From a checkpoint of a small mixture-of-experts model trained on Wikipedia.
Size: 12 layers, width 256, vocabulary 4096, 37M parameters.
Experts: 48 experts in each of 12 layers, a shared expert of 128 neurons.
Training: 666M tokens, 5078 steps.
Below are experts of layer 4 (counted from 0) of a mixture-of-experts language model. Rows are named router (the router's row for the expert) and show model dimensions 0-63. Each number is 128 + 32 x the weight over its row's rms, rounded and kept within 0 to 255.
After each expert's rows: a language model's description of what the expert responds to; "comes after" lists some tokens at least twice as common just before its tokens as in all text. This comes from a sample of Wikipedia text that the model never trained on. Tokens count by the router's weight.

# expert 34
router [148 138 146 189 123 148 163 111  98 157 130 103 187 143 146  67 148 164 143  91  89 123 145  81 171 122 115 193 130 132 100 115 126 154 136 127 105 157 147 119 134 133 147 184  98 131 147  82 144 147  78 118 135 117  93 141 125 145  70 182 178 172 106  92]
Description: To, modals, separators. Infinitive to and modals would, could, will, must, plus table pipes, list dashes, semicolons and spaces in number lists.
comes after: "\n", "0", " |\n", "|", ")\n", "1"

# expert 33
router [149 139 138 169  88 144 165 152 116 145 148 133  50 144 131 124 139 117  67 121 128 109 146 172 115  76 113 171 183 149 110 115 119 155  72 153 136 161 184  70  82 163  97 128  96 112 156 130 160 117 150 120  69 133 123 140 146 107 135 137  62 105 136 117]
Description: Spaces before years. Space or dash before a year or century (late 19th, between 1966, 2006–2009), plus from, who, section headers, and parentheses.
comes after: "\n", " in", ",", "|", "In", " In"

# expert 47
router [171 124 104  76 132  78 121 167 111 146 110 152 147 128 183 116 118  99 100 176 139 103  60 139 185 159 106 109  95 178 127 121 120 105 103  95 155 120 168 101  74 129 101 156  86 160 151 136 168 161 120 198  69  92 108 137  77 136 120 115  69 156 148 195]
Description: Spaces before numbers. Standalone space tokens before numbers in tables and lists (Part 2, Note 13), plus word-starting sp, tr, n, d pieces.
comes after: " |", ":", " the", "|", ";", " a"

# expert 23
router [131 164 146  92 163  77 162 153 135 115 121 152 162 149 141 114 128 106 104 114 201 138 150 142 132 175 173 140 102 129 153 104 140 111 128 100 131 129 148 120  97  84 169  88 153 148 172 116 131 121 140 134 148  88 120 177 119 195 116 136 127  84 190 159]
Description: Mid-name syllables, f and a. Inner syllables of names (el in Celia, Celan, Carmel), word-initial f, r, a, se, and dashes in table cells.
comes after: " |", " as", " the", " N", " with", " a"

# expert 42
router [174 157 111 151 128 193 116 187 126  62 116 192  77  73  97 100 140 107  99 158 140 120 111 152 178 213  71 137  93 141 123 163 143  93 118 170 165  89 142  66  86 101  77 106 112 114 106 123 100 154 124  80  81 123 123 186 151 140 111  65 171 138 134 136]
Description: Single-letter word starts. Single first letters starting names or words, especially B, b, m, t, s after a space, as in B-rian, b-orrow, plus res, pl, Col.
comes after: " |", "|", " the", " a", ";", " and"

# expert 32
router [115 127 173 141 152 169 119 141 104  91 153 101 150 176 198 121 166 109 176 122 131 108 194 101 141 134 110  41 147  97 150  88 138 146 136 148 173 135  93 125  66 173 153  79 160 141 103  99 159 156 114  97 160 150 178 181 129 133  87 123 156 159 156 121]
Description: Relative pronouns and table pipes. Clause-opening words like that, which, where, there, because, This after commas, plus pipe separators and numbers inside tables.
comes after: ",", "0", ".", "1", "2", "3"

# expert 15
router [161  80  66 178 122 126 164 126 135 131 102 123  85 109 129 169 155 140  86 154 115 134 103 148 165 109 155 102 152 153 120 145 189 168 129 125 146  54  90 100  58 110 189 132 122 192 161  72 165 134  66 148 111 140 154 104  88 165 163 142  82 123 125 131]
Description: Digits and c pieces. Digits inside numbers in stat and vote tables (48.28%, 1,700), and the letter c or ic within words (Intercont, Nicaragua, popcorn).
comes after: ".", " ", "aged", " (", " on", " January"

# expert 45
router [135 103 121  95  92 138 129 113 125 176 111 140 113 137 112  96 116 127 119 128 183 134 129 127 175 126  95 132 156  58 130  95 111  92 133 121 124 129  74 160 194 166 142 171  80 137  96 130 135 159 106 111 149  59  76  98 182 149 183 175  98  99 131  95]
Description: Table separators, commas. Table pipe separators, commas between city and state, coordinate °N marks, and reporting verbs said, stated, reported.
comes after: " |\n", ")", "\"", ")\n", " Total", "|---|---|---|---|---|---|\n"

# expert 37
router [142 201 114 132  90 122 149 140 134 180  89 125 107  83 154  97  48 164  89 113 123 112  68 134 197 171 123  95 126 159 114 155 105  71 134 149 100  97 139 170 141 131 107 144  89 162 118 108 173  95 139 140 121 142 143 110  91 117 212 124 125 163 131 143]
Description: P, p, and markup. Initial p/P letters (pm, px, pivotal), name prefixes Mc, Mac, De, La, and blank lines, = headings or table row breaks.
comes after: " |", "\n\n", " (", ";", ":", " \""

# expert 9
router [ 91 158 136 151 177 147 107  96 154 134 137 145 145 128 118 118 163 142 169  97 139 123 135  63 149  95 111 104 147 157 155 203 112  93 178 109 127 116 109 101 169 122 151 110 124 166 132 115  75  81 141 116 140 130 112  63  97 132  71 169 125 126  87 110]
Description: Digits in numbers. Digit tokens inside numbers in tables, scores, records, coordinates and measurements (24–7, 26,810, 605 ft), plus they, well, you.
comes after: " ", " (", "′", "°", "9", "8"

# expert 10
router [133 136 107  85 176 168 147 132 124  93  93 107 144  88 112 105 132  48 113 109 131 133 115 152  94  60 106 109  78 178 144 116 151 177 165  80  66 155 148 121 154 113 140 140 143 135 105 166 110 157 144 124  78  98 119 148 140 150  83  88 109 176 116  91]
Description: Decade digits, initial letters. First three digits of years (201, 199, 198) after spaces or dashes, plus single-letter word starts such as L, c, l, g.
comes after: " ", " (", "–", " \"", "==", " d"

# expert 8
router [152 152  90 128 169 140 145  66 154 119 126 120  86 101 116 167 134  80 109 112 146 112 169 163 200 149 140 175 123 118 219 150 101 141 105  90 104  79 133 128  78 134 136 123 105 144 135 129 114 167 199 110  88 116 146 149 105 173 126 133 174  87 133 132]
Description: Determiners before nouns. Articles and possessives after prepositions or verbs (the, a, its, his, their), plus verb-initial pieces like re, de, em.
comes after: " of", " in", " to", " on", " for", " at"

# expert 44
router [ 71 160 171  88 141  90 132 102 114  95 111 107 123 142 133  93 114 100  95 161 149 108 142 125  87 127 121  91 136 131  98 112 126 101 140  82 118 160 154  78  98 129  89 120 101 135  97 116 140 188 115  94  94 100 142  92 187 117  88 105 193 160 139 189]
Description: Table and list starts. Pipe separators and dashes opening table cells or list items after line breaks, as in Round | Date, plus line-initial articles.
comes after: "\n", " |\n", ")\n", " is", "1", "2"

# expert 22
router [106 118  85 150 129  97 130 115 124 149 113 155 167 129 101 123 148 157 169 188 135 172 177 153  89  98 130 130 148 196 138 138 144 171 145 174 121 154 132 133 167 142  96 132 170 159 146 129 113  80 145 143  96 133 132  88 158  81 125  94 154  81 115 123]
Description: Year final digits, -is/-s. Last digit of years after 199 or 201, plus endings s and is, as in min-is-eries, subdiv-is-ions, term-s.
comes after: "201", "200", "199", "202", "198", "197"